Weights of a small mixture-of-experts language model, trained from scratch on English Wikipedia: 24 experts in each of 11 layers.
Below are experts of layer 3 (counted from 0) of a mixture-of-experts language model. Rows are named router (the router's row for the expert), gate (a neuron's input weights, with its number), up (a neuron's input weights, with its number), down (a neuron's output weights, with its number) and show model dimensions 0-255. Each number is 200 + 40 x the weight over its row's rms, rounded and kept within 0 to 999.
Before each expert's rows: a language model's description of what the expert responds to. This comes from a sample of Wikipedia text that the model never trained on.

# expert 15
It responds to: Word-initial syllable pieces
router,224,242,203,212,213,117,251,156,216,154,164,206,163,240,260,220,243,247,176,223,220,260,124,223,173,241,262,142,169,164,153,195,183,221,199,225,189,258,194,232,211,157,250,208,223,209,219,131,167,176,267,261,199,151,201,96,192,233,236,201,202,206,165,160,271,188,186,212,125,170,154,121,156,214,244,184,156,166,175,249,182,142,119,243,193,229,226,224,192,204,244,193,148,157,150,152,253,185,238,237,147,148,192,154,210,239,169,228,241,200,235,244,273,203,174,265,230,113,217,168,148,229,203,203,244,162,115,162,261,101,205,209,213,241,245,213,131,225,245,234,194,234,157,162,225,260,216,141,213,244,193,167,281,112,243,115,177,209,270,167,228,202,170,188,219,186,92,195,157,221,200,169,205,264,228,247,182,205,229,231,167,189,200,212,180,209,268,207,229,188,188,207,217,191,198,283,130,160,158,173,231,231,192,108,171,223,198,219,167,174,216,200,216,183,178,261,155,217,232,198,148,188,180,109,223,227,212,232,207,251,221,147,253,172,182,235,185,152,234,217,144,198,227,273,179,192,202,181,231,155,192,203,249,202,211,114
gate0,296,259,155,150,187,204,186,143,222,222,274,241,154,189,165,210,146,165,170,191,257,174,220,257,141,143,188,180,202,249,178,158,146,166,182,185,154,166,121,181,296,176,225,230,275,187,169,220,207,252,155,270,192,225,220,231,192,161,231,165,222,218,221,173,303,139,233,124,213,235,153,112,206,200,215,230,182,235,188,193,292,232,122,226,230,134,168,275,132,209,209,195,187,202,149,134,191,123,186,233,220,225,242,208,181,206,207,277,163,225,230,192,255,151,235,158,136,221,251,217,286,214,133,238,204,244,187,205,227,238,161,216,231,126,203,131,185,204,167,211,146,247,176,196,190,155,152,124,217,252,235,231,257,214,200,199,162,207,110,206,225,153,249,217,287,220,195,185,213,163,211,233,200,217,125,187,157,264,220,229,209,160,193,146,266,180,190,239,210,215,166,230,176,168,133,231,181,174,186,164,258,225,210,190,212,177,201,202,198,147,186,111,151,231,205,203,185,219,197,225,208,241,120,157,212,234,189,208,188,239,267,191,178,194,261,220,173,103,208,157,205,164,215,191,184,168,174,225,231,145,237,241,166,219,164,146
up0,222,226,180,192,173,255,216,183,191,196,226,184,232,121,172,215,246,242,188,183,247,158,195,215,231,196,211,171,146,279,177,205,141,181,181,154,219,112,194,247,276,151,195,283,191,293,202,230,185,114,233,284,186,178,260,205,176,155,218,150,255,221,192,205,176,149,271,141,233,168,219,124,275,244,137,231,286,181,216,210,197,176,136,204,249,211,200,269,199,230,243,209,237,156,194,142,136,155,163,160,247,210,195,150,180,252,212,240,169,182,250,177,261,261,209,209,167,215,219,240,240,210,183,271,203,237,134,141,186,189,190,206,270,180,152,222,203,216,225,164,232,153,138,194,159,166,217,196,197,270,156,194,236,186,226,209,174,126,165,219,230,133,240,150,260,136,241,198,185,153,110,176,214,228,191,244,278,251,206,198,216,232,199,168,280,209,177,198,200,183,209,242,132,205,246,275,115,242,232,162,214,281,173,168,154,207,238,234,208,135,218,149,151,171,173,237,129,223,175,216,184,216,267,171,223,236,195,216,197,151,217,186,147,249,183,192,238,135,234,239,260,213,130,178,193,174,186,208,239,256,201,154,187,171,169,182
down0,183,189,245,226,214,176,232,218,136,266,273,232,220,197,192,197,204,265,201,177,281,132,197,210,224,186,185,165,289,233,167,230,186,191,162,219,205,271,177,170,264,109,171,220,177,209,180,196,133,186,163,261,176,234,182,255,189,178,191,225,247,173,152,202,216,129,149,98,217,216,215,119,170,161,205,240,190,247,207,143,138,217,210,257,247,229,225,265,185,190,230,215,229,240,208,148,221,201,209,167,197,126,251,235,223,184,263,248,201,192,240,163,230,192,187,185,161,267,175,247,227,230,213,217,124,222,170,183,200,160,235,203,212,174,165,137,242,162,142,206,206,118,148,143,240,153,176,195,176,269,186,237,183,258,228,199,193,211,191,174,111,218,207,118,232,185,203,176,170,150,208,183,232,195,245,238,285,251,242,213,275,227,149,227,237,165,181,234,213,228,204,169,202,240,182,233,259,275,164,193,233,318,175,259,220,200,275,162,243,99,224,188,180,225,169,280,178,210,237,185,194,199,187,199,244,219,174,266,183,248,263,244,189,261,209,257,257,129,243,181,217,205,127,169,258,228,280,218,207,243,233,180,201,203,242,203

# expert 6
It responds to: Determiners and quantifiers
router,207,210,235,242,193,202,228,173,202,166,161,208,251,246,226,221,247,266,145,214,172,266,132,212,133,283,245,111,144,217,80,205,234,199,158,236,140,234,179,220,195,171,200,157,105,253,183,168,163,240,223,229,193,175,190,202,252,271,178,171,188,267,149,203,213,175,189,200,169,210,257,161,114,198,240,162,178,159,158,191,237,209,99,209,162,208,220,228,134,178,195,179,185,133,216,192,238,177,244,191,201,232,296,239,197,159,159,240,222,232,176,242,252,250,181,223,236,157,132,192,208,196,260,199,310,136,187,168,292,167,134,246,191,235,201,237,139,260,205,171,203,206,202,185,229,169,193,121,223,205,145,184,213,195,159,149,208,223,205,224,208,173,155,130,274,171,161,223,184,218,181,149,195,209,179,217,188,164,230,207,175,197,223,186,215,243,203,134,214,158,208,209,188,174,201,237,170,161,193,204,204,252,260,188,176,217,151,217,189,209,167,235,193,194,281,232,159,232,256,201,155,173,199,203,161,214,143,231,190,252,117,200,287,150,170,184,193,147,195,240,171,122,266,243,248,119,212,217,211,178,146,276,226,271,264,167
gate0,165,251,157,213,168,186,139,158,256,230,224,208,190,246,195,126,241,239,136,211,104,202,184,195,205,192,141,224,217,196,169,216,216,199,193,107,170,236,192,220,182,61,178,198,155,199,234,175,197,233,205,187,268,195,192,194,194,183,188,173,190,300,186,187,148,238,215,216,223,142,211,162,215,197,210,190,258,201,266,212,252,264,219,148,185,231,177,203,219,201,215,119,234,102,236,186,338,265,224,225,185,206,202,238,147,256,181,253,216,192,215,165,241,194,202,183,158,231,189,201,215,173,213,262,176,185,108,162,196,205,153,195,136,193,205,129,192,216,149,223,210,181,210,162,131,157,144,196,207,239,160,267,181,224,217,186,234,256,225,204,219,248,227,219,279,249,252,190,236,139,141,248,207,253,234,195,131,221,208,169,142,148,247,224,198,180,192,102,185,250,300,221,130,273,128,109,231,197,209,138,170,222,227,176,213,266,175,176,206,200,214,267,211,118,136,174,195,279,178,245,194,154,204,242,220,210,220,187,150,200,175,158,191,212,200,169,149,182,197,179,161,234,257,220,211,250,197,176,162,242,204,161,180,165,200,186
up0,244,195,209,176,240,199,259,227,185,151,149,216,220,141,225,228,137,140,210,167,160,214,146,147,185,226,207,271,235,200,227,170,208,206,162,172,207,224,272,239,224,227,203,213,216,228,276,205,191,207,226,268,200,173,167,200,134,173,228,122,210,155,178,163,187,242,206,256,169,244,221,258,217,181,134,159,175,178,147,244,162,207,175,200,189,149,193,111,218,175,154,225,155,174,230,242,130,200,231,305,198,186,137,189,210,282,169,111,184,136,224,204,213,200,153,232,187,139,160,158,208,161,164,224,132,170,186,234,243,204,239,191,179,86,285,218,163,119,286,179,223,167,181,117,272,221,141,196,170,198,276,145,216,244,220,183,242,151,182,235,237,193,213,212,181,243,179,254,195,153,265,204,224,195,109,191,155,173,233,252,179,132,222,219,224,204,157,184,265,177,215,189,238,203,299,201,230,242,286,191,253,154,133,182,193,210,166,216,178,192,173,189,199,169,272,271,119,183,191,176,208,150,139,227,188,165,221,176,247,252,209,219,180,256,161,230,183,257,149,197,215,164,163,223,211,235,171,148,253,192,234,175,216,165,235,214
down0,190,183,173,188,244,131,223,211,163,209,214,183,189,102,130,276,246,206,230,123,214,224,175,182,220,242,206,239,147,165,294,210,139,229,216,271,185,214,156,141,213,242,175,189,186,218,230,171,219,316,187,261,135,223,158,209,230,210,179,169,266,153,260,150,190,164,186,141,91,185,237,143,202,143,161,184,230,199,136,179,169,154,167,284,198,261,188,156,248,212,150,192,216,194,148,236,132,203,185,265,153,209,163,223,179,189,142,166,209,225,264,194,166,240,215,206,163,103,202,204,175,217,206,169,211,249,208,156,259,165,212,194,190,189,211,267,269,142,184,144,145,167,203,197,272,283,214,184,192,263,264,161,214,223,201,175,173,188,184,167,214,197,146,133,229,136,201,167,178,246,244,140,216,165,172,192,212,150,172,222,216,116,221,234,197,225,287,157,186,211,194,193,283,201,207,206,172,204,225,215,182,242,160,205,272,107,249,126,200,175,248,217,176,208,201,163,196,178,161,201,255,194,179,199,213,227,146,220,184,208,231,206,221,262,234,219,276,198,166,123,196,220,223,217,132,118,198,260,213,226,223,217,220,183,195,251

# expert 1
It responds to: Word-initial capitals, hyphens, brackets
router,224,248,247,265,184,157,245,212,180,125,118,146,313,254,235,204,239,233,186,264,195,232,148,218,184,276,259,151,158,125,166,179,200,266,161,242,169,215,113,257,134,184,250,177,152,216,150,174,172,164,279,189,249,173,226,133,219,193,207,217,225,215,144,159,226,164,152,226,187,159,196,160,164,178,201,182,148,173,129,209,174,115,147,218,148,241,258,243,163,155,266,170,173,177,131,162,250,245,205,194,211,212,224,234,164,251,175,198,217,254,182,200,226,224,210,227,249,138,176,199,230,200,220,218,237,188,134,165,260,215,185,208,266,221,245,246,197,209,216,199,141,236,257,146,194,214,186,206,244,197,103,197,205,150,125,154,218,212,236,244,197,220,107,164,261,181,140,190,154,189,206,180,207,232,216,211,159,164,221,197,184,160,260,248,193,244,231,260,233,165,199,154,225,209,286,217,235,187,170,173,250,263,199,147,245,277,184,230,160,201,179,254,191,212,228,216,165,214,230,153,173,174,216,131,174,220,183,188,261,216,125,179,254,191,155,234,210,152,192,224,188,187,245,264,271,218,264,204,185,155,184,272,226,226,220,187
gate0,229,231,173,175,256,192,225,236,191,213,184,221,232,196,126,307,182,205,215,176,177,233,110,236,153,213,181,235,190,192,229,178,137,204,203,195,217,324,236,289,212,133,174,165,123,245,142,241,174,259,132,226,153,267,185,301,233,215,179,170,201,263,152,237,322,210,192,195,124,183,256,240,253,176,166,194,197,171,141,206,245,215,221,192,117,212,174,194,220,147,184,231,193,189,134,186,201,207,279,192,214,179,209,295,201,231,180,251,179,218,170,275,237,267,241,111,199,161,264,188,173,189,193,288,121,199,121,215,215,181,168,185,223,264,185,175,176,256,194,181,176,238,212,174,261,165,190,155,215,198,167,175,275,178,240,200,109,202,195,209,207,261,111,216,188,171,238,218,199,156,232,185,236,175,157,191,156,132,193,201,176,198,218,219,248,224,170,236,201,140,219,218,188,191,252,190,218,224,212,190,182,231,200,209,160,228,171,181,135,222,140,211,184,179,251,188,138,200,266,150,147,214,166,174,203,145,200,171,211,212,227,196,222,136,119,204,182,200,147,182,170,173,238,178,121,163,254,162,192,177,168,163,227,203,194,161
up0,247,217,166,152,194,227,269,225,227,222,224,201,209,220,234,236,178,109,201,240,171,136,212,239,197,263,121,215,259,218,199,221,144,222,192,72,192,180,206,187,197,178,175,167,215,178,144,188,171,201,259,176,204,210,229,207,206,199,223,186,157,283,170,150,181,138,209,166,164,189,270,276,224,183,190,185,184,220,191,161,252,168,212,181,233,224,222,265,236,176,249,295,225,266,196,254,254,182,287,133,151,207,207,245,196,187,238,248,258,217,254,240,207,248,165,186,180,205,193,134,162,209,187,225,233,234,213,235,176,164,167,219,177,242,189,209,300,287,208,135,219,124,207,149,165,130,200,139,248,200,156,184,133,241,199,217,186,266,182,184,195,259,202,224,182,211,183,199,251,190,180,234,223,224,189,223,277,219,222,176,95,156,216,134,149,150,194,165,301,204,186,288,197,225,212,171,242,186,253,246,187,196,268,162,294,227,277,184,280,156,219,146,177,224,190,206,197,201,203,157,274,175,148,190,203,180,226,209,204,149,186,179,174,182,127,247,172,248,182,255,159,171,229,180,207,202,213,228,194,189,256,200,98,188,200,174
down0,153,212,220,231,218,287,191,313,306,269,257,182,178,228,204,190,278,156,214,137,271,196,183,179,228,146,237,263,305,213,179,170,189,276,177,136,196,147,210,191,250,215,195,216,207,223,201,224,268,153,184,221,197,216,198,212,169,232,208,147,279,268,208,207,141,146,153,195,238,244,248,210,172,147,134,163,201,274,241,217,241,118,228,207,173,239,219,208,210,265,178,285,152,216,165,230,238,232,256,234,181,172,244,237,133,217,200,172,190,257,249,216,204,148,212,170,159,248,170,148,240,236,234,191,247,146,276,173,220,224,142,126,103,174,150,168,190,232,222,174,214,181,221,258,238,155,180,182,195,192,213,209,309,258,194,191,169,219,196,204,209,212,187,206,131,266,199,211,245,201,201,214,191,185,195,264,250,169,238,95,165,174,237,193,178,163,176,170,138,180,182,238,217,187,162,197,171,138,194,174,243,142,216,250,286,158,247,143,260,209,191,192,181,196,163,245,213,252,155,187,222,185,169,227,222,167,216,152,176,184,216,173,209,199,167,169,191,275,189,156,177,172,209,174,141,209,181,204,141,224,244,148,198,177,238,202